config.yaml
n_layer: 9
d_model: 128
n_experts: 256
experts_per_token: 8
d_expert: 32
d_shared_expert: 0
activation: "swiglu"
moe_layers: [0, 1, 2, 3, 4, 5, 6, 7, 8]
router_score: "softmax"
normalize_top_k: false
routed_scale: 12.9
balance_loss: 0.00148
balance_bias: true
router_logit_norm: 1.0
router_bias: true
init_std_router: 0.00981
lr_router: 0.00092
n_head: 4
n_kv_head: 4
head_dim: 32
vocab_size: 16384
norm: "rmsnorm"
norm_place: "pre"
norm_eps: 1e-05
positions: "rope"
rope_base: 100000.0
rope_fraction: 0.5
qk_norm: false
attn_scale: 0.177
tie_embeddings: false
parallel_block: false
init: "normal"
init_std_qkv: 0.0183
init_std_o: 0.0183
init_std_up: 0.0183
init_std_down: 0.0183
optimizer: "muon_variant"
lr: 0.00954
lr_mult_o: 3.0
lr_mult_down: 3.0
beta1: 0.93
lr_head: 0.00974
warmup_steps: 200
schedule: "wsd"
decay_fraction: 0.26
decay_shape: "linear"
final_lr_fraction: 0.05
batch_tokens: [65536, 131072]
seq_len: 256
doc_mask: true
train_tokens: 592000000
steps: 6446
dataset: "wikipedia_en"
Below are experts of layer 4 (counted from 0) of a mixture-of-experts language model. Rows are named router (the router's row for the expert), gate (a neuron's input weights, with its number), up (a neuron's input weights, with its number), down (a neuron's output weights, with its number) and show model dimensions 0-63. Each number is 50 + 15 x the weight over its row's rms, rounded and kept within 0 to 99.
After each expert's rows: a language model's description of what the expert responds to. This comes from a sample of Wikipedia text that the model never trained on.

# expert 57
router:53 39 24 42 35 68 44 46 49 28 44 37 44 62 72 45 52 48 36 54 33 25 49 36 56 49 42 52 65 69 42 68 53 74 43 30 43 61 47 56 71 38 58 57 57 76 45 54 60 41 40 44 58 55 55 53 55 54 24 76 37 36 58 23
gate0:32 46 80 63 19 29 72 32 67 46 55 59 84 52 57 59 73 36 40 51 58 55 70 41 58 52 40 39 24 35 73 35 60 71 51 38 47 76 49 41 43 35 53 46 48 83 54 37 30 49 32 34 37 84 17 71 62 44 47 45 42 59 15 48
up0:42 61 56 37 55 31 60 54 57 35 59 66 42 28 39 48 43 32 35 75 30 48 40 46 37 59 31 41 51 81 44 50 41 56 75 25 54 65 62 31 71 40 57 67 20 55 69 41 40 43 16 43 62 67 52 46 40 62 11 47 59 44 68 58
down0:33 49 78 54 53 55 81 75 74 58 60 44 49 44 51 42 34 22 29 47 82 42 41 71 49 40 44 49 27 66 47 65 60 45 53 56 59 55 56 65 55 41 36 59 29 55 20 60 44 33 49 62 48 55 56 64 55 57 47 65 00 62 45 59
gate1:26 49 42 54 51 58 73 07 56 48 25 35 33 54 49 78 67 29 36 30 61 87 38 62 44 57 68 53 36 52 55 36 62 49 53 47 36 30 46 66 49 57 21 54 55 60 43 42 56 34 51 33 28 66 35 26 23 48 73 57 32 27 41 54
up1:45 39 44 56 65 48 79 67 40 40 65 36 24 60 49 40 46 43 42 80 53 65 22 49 60 58 38 88 35 32 02 78 75 34 36 59 58 23 56 55 49 33 45 51 87 46 64 72 45 72 50 45 15 38 64 70 43 64 61 54 49 50 41 46
down1:48 55 44 42 34 52 65 21 46 23 74 63 41 50 62 53 86 67 54 51 56 46 37 81 46 79 39 58 39 43 58 38 50 65 42 64 39 52 47 75 54 33 37 85 65 24 49 41 54 59 37 32 52 57 28 55 48 51 30 68 70 58 45 71
It responds to: Word-start pieces right after an initial D or L in titles and names, such as D-oll, D-aff-y, d-ub, with some other pieces.

# expert 48
router:53 59 62 17 55 65 82 20 48 85 50 56 57 55 26 55 29 52 37 74 45 71 53 53 40 65 70 43 51 52 43 19 48 31 57 41 50 63 61 27 52 45 32 44 38 37 23 48 42 65 72 41 52 39 65 60 33 36 34 50 45 33 48 29
gate0:47 20 33 53 59 59 50 51 60 48 61 36 58 63 57 50 38 40 87 56 28 93 30 64 54 58 58 66 41 50 68 34 59 37 42 63 44 48 48 48 72 57 56 49 54 58 41 67 59 49 29 35 62 39 57 67 75 30 53 65 38 11 32 37
up0:65 40 66 51 30 46 28 46 55 65 36 54 58 40 67 45 55 31 66 13 51 79 58 61 33 42 33 11 39 38 69 58 49 37 53 20 74 71 55 25 39 70 32 62 48 61 23 79 89 23 69 31 46 42 49 26 60 55 53 54 24 40 38 52
down0:43 59 68 43 50 29 47 43 50 41 29 61 38 42 39 81 63 23 49 57 84 44 26 59 64 43 47 47 55 32 15 37 35 38 36 20 48 46 49 60 49 47 18 59 37 43 32 43 57 42 60 77 70 55 61 55 45 56 38 45 45 82 67 41
gate1:59 33 52 49 49 46 55 52 47 26 52 63 20 60 44 64 58 31 58 39 49 46 21 38 70 63 69 41 20 44 58 65 58 65 26 48 55 65 67 55 71 19 44 51 63 79 47 48 47 77 31 73 62 39 71 63 52 49 38 57 62 68 24 48
up1:60 30 14 72 54 54 42 50 31 37 52 51 51 21 64 62 31 39 54 35 44 41 47 27 65 43 21 30 47 62 47 44 67 36 49 57 44 38 38 40 44 86 79 61 64 43 50 28 61 36 57 37 64 79 61 30 61 52 56 41 42 41 23 33
down1:38 36 74 48 70 43 50 49 66 27 37 59 44 44 43 41 44 47 54 54 41 28 33 26 44 67 32 38 57 78 51 48 76 40 53 30 42 33 43 55 65 34 35 28 29 48 58 48 64 72 39 51 32 49 45 51 57 71 46 29 48 39 41 78
It responds to: Inner syllables of South Asian, Arabic, Slavic and Spanish names and places, such as Sar-aj-evo, Mah-ar-ashtra, mad-ras-a, Kumar.

# expert 45
router:50 59 46 32 45 49 56 41 38 51 59 66 54 39 70 49 41 27 65 35 43 58 46 53 52 61 61 56 57 50 55 48 36 37 66 55 47 68 65 32 46 52 39 52 25 84 40 67 44 47 43 14 59 33 38 60 40 67 33 38 30 47 23 12
gate0:48 45 19 30 41 35 51 89 44 59 70 48 58 58 33 24 54 45 62 42 42 49 38 24 62 55 56 31 65 52 50 65 48 38 52 69 58 53 53 41 37 70 74 74 84 51 63 35 38 45 34 31 24 37 44 63 50 32 28 54 55 56 59 40
up0:54 29 31 53 24 68 49 29 61 43 35 43 48 67 84 46 56 51 38 60 55 54 76 77 42 70 67 29 57 69 56 32 56 74 77 28 31 22 48 38 41 40 34 48 43 49 55 26 54 38 53 66 49 61 50 25 57 43 76 73 39 55 23 41
down0:52 55 46 36 56 73 77 39 60 54 58 58 47 54 63 64 77 44 68 66 60 52 55 38 40 44 61 62 30 47 56 45 38 52 38 56 48 28 48 69 49 25 39 83 53 63 22 71 54 40 18 49 67 62 47 37 77 56 75 41 44 37 33 79
gate1:22 46 30 29 36 35 24 41 54 35 18 34 41 70 56 53 54 58 52 19 73 58 64 64 56 38 43 68 41 58 42 43 37 37 46 65 47 41 48 50 40 32 60 35 49 63 32 47 37 69 43 36 66 47 39 31 46 44 40 51 16 32 75 36
up1:50 43 45 59 86 48 52 46 53 50 73 49 43 42 46 63 38 39 80 71 74 74 33 56 63 42 48 42 31 46 28 51 59 49 22 76 45 74 56 43 46 59 72 46 70 43 70 22 70 55 37 48 43 50 63 53 57 72 67 42 45 41 63 33
down1:50 36 45 49 68 65 55 45 40 77 53 65 49 36 56 60 14 41 39 39 65 35 37 94 72 55 40 35 50 28 64 29 30 58 20 67 47 78 39 50 62 33 51 61 46 77 63 40 55 62 37 55 54 43 15 35 63 54 47 55 50 49 18 45
It responds to: Short letter pieces early in foreign personal and place names, often after J, El or Al, as in Ol-g-a, Desj-ard-ins, Os-n-abrück.

# expert 6
router:26 46 17 53 70 60 47 56 50 44 33 55 55 50 61 65 49 66 47 37 49 21 37 60 61 60 40 58 61 56 53 35 27 41 64 28 33 72 28 53 75 57 51 57 65 52 42 40 42 38 51 20 50 23 21 57 43 29 36 24 61 41 56 59
gate0:56 65 50 36 57 64 23 60 62 46 42 43 79 44 51 62 58 35 32 60 38 48 57 54 22 43 30 68 54 52 72 35 65 31 74 41 53 66 64 39 59 34 62 51 38 37 56 52 54 58 60 27 34 42 47 08 38 38 40 26 56 45 45 34
up0:36 47 54 62 86 51 54 49 73 64 60 57 61 58 51 50 30 49 54 38 57 44 37 29 43 46 48 67 86 77 44 54 50 84 52 57 45 46 29 70 30 45 83 42 58 52 33 60 99 46 65 45 24 58 63 78 65 38 47 57 40 41 55 74
down0:62 61 63 55 39 63 64 52 48 19 45 41 35 56 43 37 56 40 46 70 90 61 59 57 63 64 45 61 70 54 62 39 64 50 40 37 47 47 58 32 32 67 52 64 71 59 52 26 71 73 42 32 58 69 53 48 30 53 44 48 57 78 56 76
gate1:72 30 58 59 52 68 81 69 64 39 61 63 55 48 64 23 45 25 56 53 42 62 47 62 34 18 48 54 39 67 85 51 51 48 46 56 53 52 50 63 32 31 41 48 50 47 31 23 63 62 74 46 70 51 58 75 73 25 64 53 41 75 37 34
up1:69 54 63 28 42 33 73 29 06 47 38 38 54 43 54 18 72 31 52 83 40 71 56 57 44 40 46 50 68 53 43 49 72 60 52 20 24 53 36 26 60 49 36 68 31 68 56 48 40 56 44 74 50 50 34 59 29 36 50 52 45 63 54 51
down1:30 63 68 43 21 78 55 51 54 36 58 57 44 60 42 54 62 38 46 42 53 26 51 63 46 66 48 34 39 47 36 38 52 49 42 31 35 55 53 55 61 79 18 66 32 54 51 97 27 73 55 39 48 47 96 62 37 45 47 67 67 47 53 62
It responds to: Short consonant-vowel pieces inside rare proper names and words, such as Ped-ag-ogy, Che-rok-ee, Holl-id-ay, Oak, Lem.

# expert 27
router:30 55 43 66 27 81 32 60 39 13 62 52 73 59 66 76 75 33 66 24 54 69 70 55 35 47 48 56 93 65 49 42 41 51 38 47 17 67 64 55 58 58 62 51 58 64 43 54 68 42 58 31 54 30 27 77 68 71 47 40 50 53 52 43
gate0:38 59 24 44 55 39 55 64 59 45 35 59 46 67 79 69 67 58 64 32 58 57 62 41 60 48 76 48 71 46 40 66 60 31 70 45 64 37 50 79 45 40 64 51 44 08 33 48 85 52 62 39 60 58 73 63 63 32 61 60 61 64 29 57
up0:55 58 26 61 35 21 47 30 18 19 51 62 78 52 53 57 42 50 44 43 57 41 46 72 41 23 38 64 69 62 63 53 53 61 28 43 33 46 65 65 63 56 48 29 32 70 55 49 38 65 52 73 45 42 42 49 40 54 59 21 59 31 50 35
down0:46 56 32 55 63 33 28 57 71 54 46 64 71 57 60 46 43 65 59 50 61 52 32 79 32 56 49 43 47 28 59 38 15 47 33 61 53 59 34 47 36 63 56 43 39 29 44 56 69 66 79 15 47 65 66 45 59 49 26 54 35 57 43 44
gate1:59 61 63 34 45 44 52 42 34 60 34 43 44 68 75 53 52 60 32 55 36 52 43 56 52 68 33 31 24 25 36 67 09 45 34 68 64 67 58 64 45 52 41 24 52 46 38 72 46 58 31 36 50 47 35 45 27 52 62 37 65 80 74 52
up1:45 38 43 50 33 37 39 14 46 80 47 58 28 49 50 67 33 49 68 06 51 74 54 62 41 40 63 51 37 50 62 57 41 58 52 74 57 43 75 43 48 51 43 34 26 47 28 57 50 66 60 39 39 67 47 52 83 34 50 29 42 61 55 62
down1:54 70 63 35 40 51 45 38 23 49 39 39 46 46 43 51 29 41 40 48 68 41 84 82 45 63 39 50 59 24 16 59 44 29 54 44 38 67 39 47 37 59 36 18 60 43 07 70 68 29 45 40 35 35 57 75 56 60 38 50 63 34 40 55
It responds to: Single letters or short pieces inside Germanic, Nordic or Slavic names, often after umlauts, as in Martij-n, Norwe-g-ians, Dor-ok-hov.

# expert 52
router:30 41 76 79 32 75 33 68 43 68 45 36 23 46 62 66 67 48 54 39 48 58 58 51 77 51 72 50 73 33 55 77 40 49 53 52 51 40 38 35 65 71 51 64 80 51 38 23 26 29 49 30 66 40 58 43 57 62 52 56 45 30 57 34
gate0:43 52 51 44 50 61 43 56 36 47 38 41 34 35 43 53 61 36 52 49 21 67 72 32 69 19 52 62 57 72 64 50 63 48 24 46 43 43 36 33 47 34 88 42 49 39 64 52 62 25 42 62 57 55 66 40 27 55 75 49 62 72 43 47
up0:71 28 42 50 71 67 59 58 48 72 68 61 19 55 30 38 45 42 64 47 29 77 45 23 28 55 52 34 45 42 42 59 27 27 62 45 63 62 57 56 46 58 31 58 25 54 59 28 52 39 29 39 64 44 71 17 60 34 61 50 49 90 12 23
down0:62 31 37 31 42 15 39 32 40 46 62 55 65 66 56 54 33 43 37 30 55 62 33 50 58 70 49 50 56 66 40 39 50 33 34 51 51 63 62 86 62 52 60 43 41 87 66 47 37 67 53 52 30 41 53 65 50 55 49 62 76 73 51 45
gate1:46 71 47 82 51 28 33 40 54 47 70 36 43 60 28 36 60 63 74 53 45 33 59 40 65 57 58 18 63 50 73 57 48 53 73 35 50 31 22 90 47 55 56 44 72 52 43 64 72 44 67 43 58 53 39 57 72 50 55 44 58 34 67 67
up1:26 20 62 34 44 30 41 79 41 48 46 44 78 47 50 56 26 55 40 32 54 45 46 41 27 77 57 33 37 47 33 43 53 44 35 93 70 43 88 47 62 38 60 53 56 65 51 40 75 44 50 48 19 49 64 59 14 41 49 57 55 33 36 56
down1:74 38 82 32 42 49 75 66 30 42 40 50 53 38 37 07 46 64 57 69 62 47 65 50 29 33 54 38 50 52 59 53 47 55 47 66 64 57 20 60 53 14 41 50 56 69 40 40 77 27 75 41 52 57 45 41 35 61 54 67 44 53 53 64
It responds to: Letters and syllables right after a capital starting a proper name or heading word, such as e in Before, Beograd; Wa, Ba, Lou, De.

# expert 11
router:43 57 50 32 48 71 46 63 43 48 77 55 60 57 25 64 73 38 86 35 59 33 38 57 59 44 70 31 52 50 48 50 44 52 39 50 44 72 68 52 54 74 40 49 54 41 31 56 53 33 74 74 34 49 58 59 29 73 54 63 35 41 74 29
gate0:32 40 53 42 62 53 12 38 62 34 28 28 26 66 29 72 29 58 61 53 48 52 44 42 54 26 41 29 24 41 44 84 51 34 56 44 45 34 56 44 41 21 27 53 54 45 48 47 32 33 41 40 39 56 63 67 26 33 48 49 53 62 42 40
up0:50 52 65 37 45 42 36 68 40 72 50 57 49 72 34 28 55 60 44 35 36 57 75 25 44 59 46 57 43 59 28 68 89 41 34 73 53 39 45 46 51 27 61 61 41 47 38 22 40 43 54 67 52 63 41 71 38 45 62 26 46 30 50 54
down0:54 48 55 40 49 46 14 48 52 47 58 63 38 62 48 45 22 46 68 56 36 47 65 62 72 66 31 37 45 73 29 27 53 38 42 44 57 46 60 69 64 44 26 56 57 58 50 40 53 41 53 58 70 17 22 62 77 55 41 47 28 27 31 71
gate1:71 50 52 23 63 63 57 83 33 33 45 77 50 62 47 52 36 75 58 35 34 31 47 39 41 66 37 35 41 61 48 39 35 26 71 74 63 31 46 72 63 35 33 50 54 39 59 20 30 90 50 30 42 35 72 67 51 42 56 37 49 65 65 61
up1:38 57 74 27 66 48 40 40 75 49 57 49 63 52 55 32 49 64 67 31 34 51 43 23 74 43 55 13 51 60 42 37 65 38 47 57 39 42 36 44 06 49 65 46 66 48 70 52 59 45 23 67 66 52 44 35 51 65 57 53 41 31 75 46
down1:32 48 60 44 48 71 54 46 48 49 54 62 65 67 60 48 32 49 65 44 31 32 29 51 56 58 39 51 72 70 39 12 33 51 32 32 58 58 44 52 40 46 50 57 58 64 43 37 51 48 58 57 66 86 36 69 57 52 45 58 60 55 54 78
It responds to: Word-piece syllables ending romanized East and South Asian names, often in tables, such as Kim Min-sun, Suk-yeol, Kumar, Singh, Khan.

# expert 37
router:44 40 58 53 69 39 60 64 66 71 50 22 58 62 62 65 71 31 35 80 37 58 46 58 69 63 58 61 63 49 55 26 62 26 50 66 63 28 49 31 37 39 79 66 42 83 54 47 49 61 53 54 32 51 38 30 37 41 33 36 34 60 38 22
gate0:77 39 41 46 75 42 56 33 50 47 47 25 37 50 45 17 46 69 43 50 40 41 50 51 56 39 45 63 39 55 79 44 47 47 80 35 45 54 61 36 29 72 45 37 14 43 23 38 13 95 49 26 58 31 49 63 50 41 42 47 48 38 37 43
up0:70 56 71 66 78 72 56 65 32 32 63 50 69 40 34 53 40 46 41 29 42 54 31 27 26 45 51 36 65 47 54 60 75 65 40 22 64 53 56 40 43 39 71 39 38 76 51 82 47 60 46 59 46 59 58 68 27 33 72 37 51 68 53 39
down0:43 54 47 57 62 67 43 26 64 38 51 62 59 77 49 50 50 32 39 55 29 59 42 37 29 57 37 59 44 24 17 64 36 60 45 51 44 53 48 61 37 52 51 59 48 49 34 58 60 49 55 65 25 49 50 51 28 57 72 58 82 34 27 79
gate1:17 40 44 49 47 77 49 78 45 40 53 47 33 49 58 28 52 57 35 60 70 50 32 69 45 42 47 50 46 45 58 38 42 47 70 42 54 72 50 84 51 31 43 47 83 53 62 52 39 66 47 58 56 30 72 45 52 50 60 36 49 32 55 50
up1:57 71 35 34 42 93 37 48 57 81 41 33 20 63 32 55 56 20 51 47 52 53 48 81 58 47 44 43 40 25 56 23 59 44 58 50 29 36 39 49 26 55 59 53 57 55 45 62 51 41 53 44 76 37 46 24 25 39 61 19 50 51 46 48
down1:64 78 34 63 50 89 43 45 66 36 73 48 67 51 43 49 58 35 70 66 45 35 43 30 37 47 48 23 64 51 62 38 38 50 59 53 46 44 56 83 56 71 44 31 54 28 51 43 49 52 39 62 57 30 82 50 38 56 54 55 54 37 66 60
It responds to: Decimal points, pipes and signs between numbers in statistics and election tables, like 76.15, "| +12.01", "% |".

# expert 32
router:79 59 72 55 43 17 72 48 14 44 55 63 72 39 33 59 49 62 46 65 18 27 43 47 57 67 61 51 48 31 51 50 54 27 55 22 36 58 45 55 49 52 22 47 60 41 42 30 39 50 55 55 54 65 58 55 65 33 55 72 69 31 42 70
gate0:57 38 43 47 38 60 65 32 63 22 61 36 63 49 36 46 72 53 57 27 61 51 59 51 55 39 29 69 43 46 20 43 38 60 28 29 57 49 39 46 41 41 53 46 43 60 50 49 36 38 54 30 22 27 37 56 69 49 19 25 24 26 20 75
up0:59 62 16 44 37 33 71 38 42 34 56 37 61 39 28 40 55 42 51 60 58 45 63 62 19 38 46 15 39 69 65 56 57 59 43 57 39 58 14 35 47 54 51 46 31 52 23 43 55 37 17 48 38 29 64 49 48 66 57 29 24 49 78 52
down0:24 62 57 41 63 74 53 56 60 50 50 58 57 80 88 37 46 26 60 54 68 29 68 65 31 52 63 39 63 99 64 42 46 51 50 52 33 25 45 79 62 74 68 78 55 42 38 73 51 44 54 23 30 37 42 61 74 54 65 42 48 48 57 39
gate1:70 53 47 43 70 54 48 57 46 38 60 52 31 58 52 56 52 57 42 43 30 50 32 73 54 22 40 76 52 28 38 55 49 30 36 49 11 44 38 40 53 26 28 59 54 57 56 80 55 27 30 39 46 47 60 52 39 26 68 15 46 48 44 44
up1:64 39 29 51 62 60 43 76 22 62 36 60 44 69 62 53 42 36 51 50 66 45 45 58 69 41 53 34 52 37 45 58 57 52 71 52 37 52 48 32 36 50 69 44 50 23 37 64 53 49 45 68 53 44 60 65 30 05 58 41 65 54 57 67
down1:52 73 53 53 45 38 02 60 31 58 38 53 34 55 23 81 33 56 45 40 53 50 40 43 59 25 59 67 47 34 31 43 30 52 43 28 37 60 54 33 38 47 28 33 47 42 46 50 60 61 53 55 57 51 69 66 26 58 71 49 68 55 42 94
It responds to: Nouns for buildings, sites and premises, often after the, such as house, church, village, roof, mosque, mall.

# expert 39
router:67 59 59 68 45 39 72 50 60 63 59 53 71 29 52 53 50 41 62 55 26 52 71 84 60 45 64 43 46 46 58 86 69 50 44 31 60 71 49 50 59 69 49 51 55 48 84 46 61 46 75 60 33 70 38 26 35 65 30 67 44 30 40 79
gate0:56 65 35 21 45 55 61 71 72 67 67 39 37 45 45 47 55 52 55 47 13 78 48 51 29 81 17 60 43 70 43 61 65 56 35 43 61 57 22 42 46 59 55 32 48 23 44 36 43 32 45 68 39 51 52 50 92 52 47 56 27 53 54 63
up0:48 36 42 47 49 45 41 78 75 37 57 74 56 49 32 44 41 63 60 54 62 24 78 66 56 67 12 45 44 41 47 71 54 57 31 50 33 41 39 75 35 56 39 49 47 37 45 47 33 60 40 32 34 25 63 40 60 61 47 64 42 70 45 58
down0:58 31 59 51 62 86 48 37 20 52 69 49 58 61 37 66 41 59 33 60 39 73 36 34 55 31 75 25 45 53 59 26 53 57 41 60 86 23 79 43 72 58 49 35 44 41 40 58 47 51 66 46 62 63 54 46 54 72 46 46 52 58 50 24
gate1:06 57 70 63 40 38 53 57 58 69 53 43 48 37 53 29 79 45 56 37 76 46 72 36 54 53 62 57 38 69 31 52 44 45 67 38 47 55 42 66 71 27 81 52 46 53 59 66 60 13 44 50 39 60 60 65 66 56 55 55 39 46 49 44
up1:36 23 74 47 62 42 36 28 56 78 60 46 47 66 30 60 49 42 69 52 12 56 41 61 81 57 53 54 27 51 30 39 14 51 55 34 73 75 38 35 41 30 55 61 35 55 60 64 19 49 53 53 44 92 34 42 52 37 52 68 40 53 64 65
down1:70 70 38 35 43 48 33 50 33 70 37 31 38 43 46 48 30 65 52 32 52 39 24 33 77 50 61 29 36 46 70 65 39 51 61 52 38 61 46 42 40 57 72 24 71 58 65 57 32 34 44 62 67 53 54 76 68 35 80 47 67 32 54 41
It responds to: Second halves of years and two- or three-digit numbers after a leading digit, such as 2-019, 2-003, and decade forms like '90s, 70s.

# expert 28
router:40 49 16 49 39 38 49 54 47 78 45 80 52 59 43 30 76 66 34 42 32 38 38 33 52 48 37 43 35 58 49 81 55 51 25 46 32 69 71 30 63 45 74 53 58 55 49 22 52 58 24 51 49 64 54 39 71 70 51 59 51 62 74 71
gate0:56 77 63 65 41 28 70 54 61 67 54 32 65 85 43 57 49 50 54 42 52 67 25 45 50 55 82 46 47 50 56 39 57 38 60 78 44 26 27 40 26 57 56 29 67 32 11 49 52 42 59 32 72 63 54 57 76 55 14 43 55 61 29 34
up0:59 48 38 52 37 55 60 42 46 68 46 32 83 37 39 42 28 69 39 57 35 42 36 44 48 52 57 61 34 60 43 50 31 56 33 59 52 50 39 45 55 46 50 49 42 45 73 59 34 52 57 69 68 69 47 79 53 51 54 66 64 86 50 50
down0:64 45 45 34 46 46 20 57 37 47 77 73 64 52 49 65 42 45 56 50 67 65 64 44 39 37 02 58 59 20 63 52 41 40 66 69 44 67 36 59 67 75 18 31 48 54 42 33 58 42 77 26 64 34 89 30 67 77 35 67 39 43 50 54
gate1:59 49 50 52 56 32 53 57 74 52 37 00 45 62 59 37 46 51 62 49 53 46 66 31 23 38 69 51 33 70 60 44 30 43 19 36 68 30 50 58 54 43 32 37 41 73 40 48 38 54 70 47 29 66 40 37 63 47 59 79 52 65 74 44
up1:86 76 43 38 87 37 30 57 40 54 74 45 42 41 58 45 55 22 32 59 37 73 56 60 54 57 62 16 34 62 71 35 68 71 36 36 39 53 45 76 49 57 39 49 45 50 34 71 76 44 38 54 47 61 65 64 32 39 49 55 71 37 47 51
down1:53 19 43 59 33 50 74 54 28 41 41 28 44 47 28 71 69 57 37 61 39 46 35 72 52 53 40 47 81 51 60 42 14 49 62 73 43 48 54 48 46 50 49 46 51 55 46 36 38 51 43 53 38 64 46 39 48 38 49 46 35 63 13 38
It responds to: Opening consonant pieces of lowercase common nouns, usually after the or a possessive, such as sh, sc, sk, d in diet, cl in uncles.

# expert 15
router:55 50 45 70 48 32 33 51 22 45 30 70 79 38 22 47 91 70 48 76 61 43 57 52 45 71 39 26 62 41 37 40 41 56 49 65 43 53 68 64 65 53 60 40 68 41 48 47 43 57 83 62 65 58 56 63 50 67 59 51 54 20 56 62
gate0:37 40 38 45 70 73 59 53 42 45 46 34 69 69 37 38 32 39 50 40 63 62 27 52 73 54 53 46 48 42 70 63 46 59 62 24 25 38 50 76 64 63 43 59 45 43 33 30 65 35 39 30 44 48 37 45 27 77 51 91 49 51 47 49
up0:29 35 61 59 66 61 70 44 41 46 53 34 68 45 57 71 30 56 65 44 48 69 36 67 68 73 59 66 54 42 59 77 38 49 64 47 15 72 57 49 55 49 49 55 37 64 57 42 31 80 59 52 45 38 31 66 58 51 61 56 51 39 33 08
down0:50 30 63 61 55 40 56 48 35 18 80 46 65 54 63 41 77 56 37 60 48 44 53 34 44 62 63 40 62 53 42 65 47 53 45 48 49 62 47 56 54 59 45 45 97 61 25 28 49 53 77 70 41 41 64 69 28 77 80 50 47 35 58 55
gate1:55 58 45 75 56 70 44 54 49 30 58 69 23 51 63 38 73 93 54 40 67 28 73 44 76 67 45 33 65 55 60 39 54 53 53 54 44 43 55 53 69 38 32 58 46 35 65 59 26 28 44 69 61 46 55 61 32 60 64 63 41 70 54 38
up1:38 52 66 42 64 52 99 37 35 79 65 78 46 49 42 31 36 90 42 44 59 72 62 49 52 72 65 56 50 45 76 67 58 34 50 52 53 72 74 78 65 42 33 64 43 44 66 41 43 68 49 45 37 58 35 71 50 42 68 67 63 53 60 51
down1:45 14 43 53 50 48 52 28 38 56 31 98 60 36 61 63 46 42 67 51 46 65 40 73 43 51 10 30 43 50 49 38 64 58 34 44 63 65 31 65 27 45 39 31 62 39 39 37 49 68 81 42 66 36 52 36 44 64 57 72 75 45 32 92
It responds to: Final nouns of proper names for places and organizations, such as County, University, Shipyard, Creek, High School, Police Department.

# expert 61
router:69 30 62 58 69 28 62 45 60 43 55 66 50 55 57 58 71 62 42 76 51 38 59 59 67 70 29 50 30 32 78 53 66 61 44 36 45 55 73 34 46 79 47 54 53 19 45 25 48 33 81 44 40 27 58 44 40 55 48 62 34 51 51 74
gate0:39 33 40 49 74 57 39 50 73 49 45 45 50 46 55 55 42 83 30 14 70 51 56 38 78 44 39 63 54 44 37 48 58 10 49 28 51 35 56 36 46 43 79 60 58 65 73 51 73 26 53 49 60 76 36 85 50 38 41 85 47 41 43 46
up0:51 31 45 37 62 49 33 38 48 39 45 67 47 56 94 54 40 62 32 41 87 63 53 74 55 48 56 52 49 27 41 45 77 75 50 27 60 45 57 40 79 64 53 29 61 49 60 62 80 36 61 83 62 45 68 68 53 63 36 48 23 43 40 37
down0:30 19 53 44 36 30 56 57 60 49 44 68 29 19 99 31 58 64 39 36 65 62 61 71 55 67 60 45 62 41 48 45 58 47 32 57 49 56 48 72 55 53 30 41 63 38 62 87 40 44 45 34 56 38 51 48 66 43 53 57 43 20 61 78
gate1:73 68 26 44 18 69 25 48 41 21 56 56 42 68 57 58 50 18 26 49 80 60 40 34 35 52 23 50 67 56 62 50 49 37 55 78 46 61 52 55 55 50 65 46 38 47 54 34 73 35 54 43 37 50 51 47 59 68 80 53 35 80 80 43
up1:51 34 63 50 82 43 40 39 51 47 58 44 82 40 45 57 64 59 28 81 44 45 63 60 60 65 71 47 27 40 77 65 40 56 35 50 14 54 37 43 38 74 28 53 51 51 33 48 31 37 44 40 73 51 58 40 50 75 31 54 61 25 78 56
down1:45 54 30 83 58 84 61 45 72 79 52 67 53 77 53 64 66 76 39 72 55 63 64 43 80 26 31 54 30 54 35 54 29 50 58 47 68 51 48 50 50 48 44 72 24 67 46 59 52 82 42 36 69 37 55 61 35 45 69 47 40 70 56 58
It responds to: Generic nouns after "the" naming a document part or entity, such as section, version, building, set, table below, often in math texts.

# expert 40
router:54 37 38 52 44 49 57 49 28 35 40 71 45 55 33 40 44 48 46 58 42 56 54 78 44 38 42 69 33 47 60 48 80 41 33 07 41 48 42 91 54 53 39 24 56 38 71 69 18 33 62 50 70 44 79 51 57 44 60 46 53 51 59 83
gate0:46 72 48 36 54 44 76 77 69 58 52 55 51 56 40 19 77 59 46 62 80 61 51 42 59 55 52 62 46 78 68 54 44 40 48 55 44 44 57 31 49 39 58 41 65 71 55 86 42 32 43 43 47 81 62 46 49 53 41 37 43 74 50 44
up0:33 20 49 58 61 52 39 45 48 33 62 95 58 40 71 49 33 56 52 48 55 35 33 41 79 58 78 51 54 46 54 22 77 53 35 39 38 73 44 68 73 54 55 44 32 43 54 67 48 30 24 46 47 55 74 29 63 59 35 69 68 62 61 57
down0:38 49 39 64 56 42 80 46 48 60 51 73 48 31 79 39 28 47 45 26 50 50 80 61 66 47 49 51 58 50 37 57 40 59 74 44 23 75 36 45 34 52 44 48 26 17 26 51 51 62 78 51 53 67 36 42 67 54 57 56 43 55 51 64
gate1:60 54 87 36 66 49 44 57 71 75 45 45 61 53 43 49 49 48 61 56 54 44 49 45 66 43 46 59 43 33 64 40 40 71 40 51 57 42 28 27 51 73 61 50 46 63 61 59 42 45 51 45 73 52 57 51 56 59 20 51 64 43 66 39
up1:58 56 41 40 47 44 48 64 66 34 63 60 40 51 42 42 51 41 39 51 60 33 45 43 31 60 72 28 80 61 53 24 57 50 03 38 49 31 69 15 61 62 35 59 40 51 53 60 74 51 53 58 64 38 48 38 31 32 48 43 39 48 62 37
down1:63 48 44 43 35 47 58 48 70 14 60 35 38 48 47 69 34 60 29 45 85 48 47 55 72 69 66 61 73 75 43 51 38 60 73 38 67 39 72 47 60 29 40 70 50 82 40 51 42 56 36 12 44 57 55 55 42 61 78 60 30 59 52 44
It responds to: Abstract nouns for fields and activities, often in coordinated lists, such as research, education, health, training, rights, disabilities.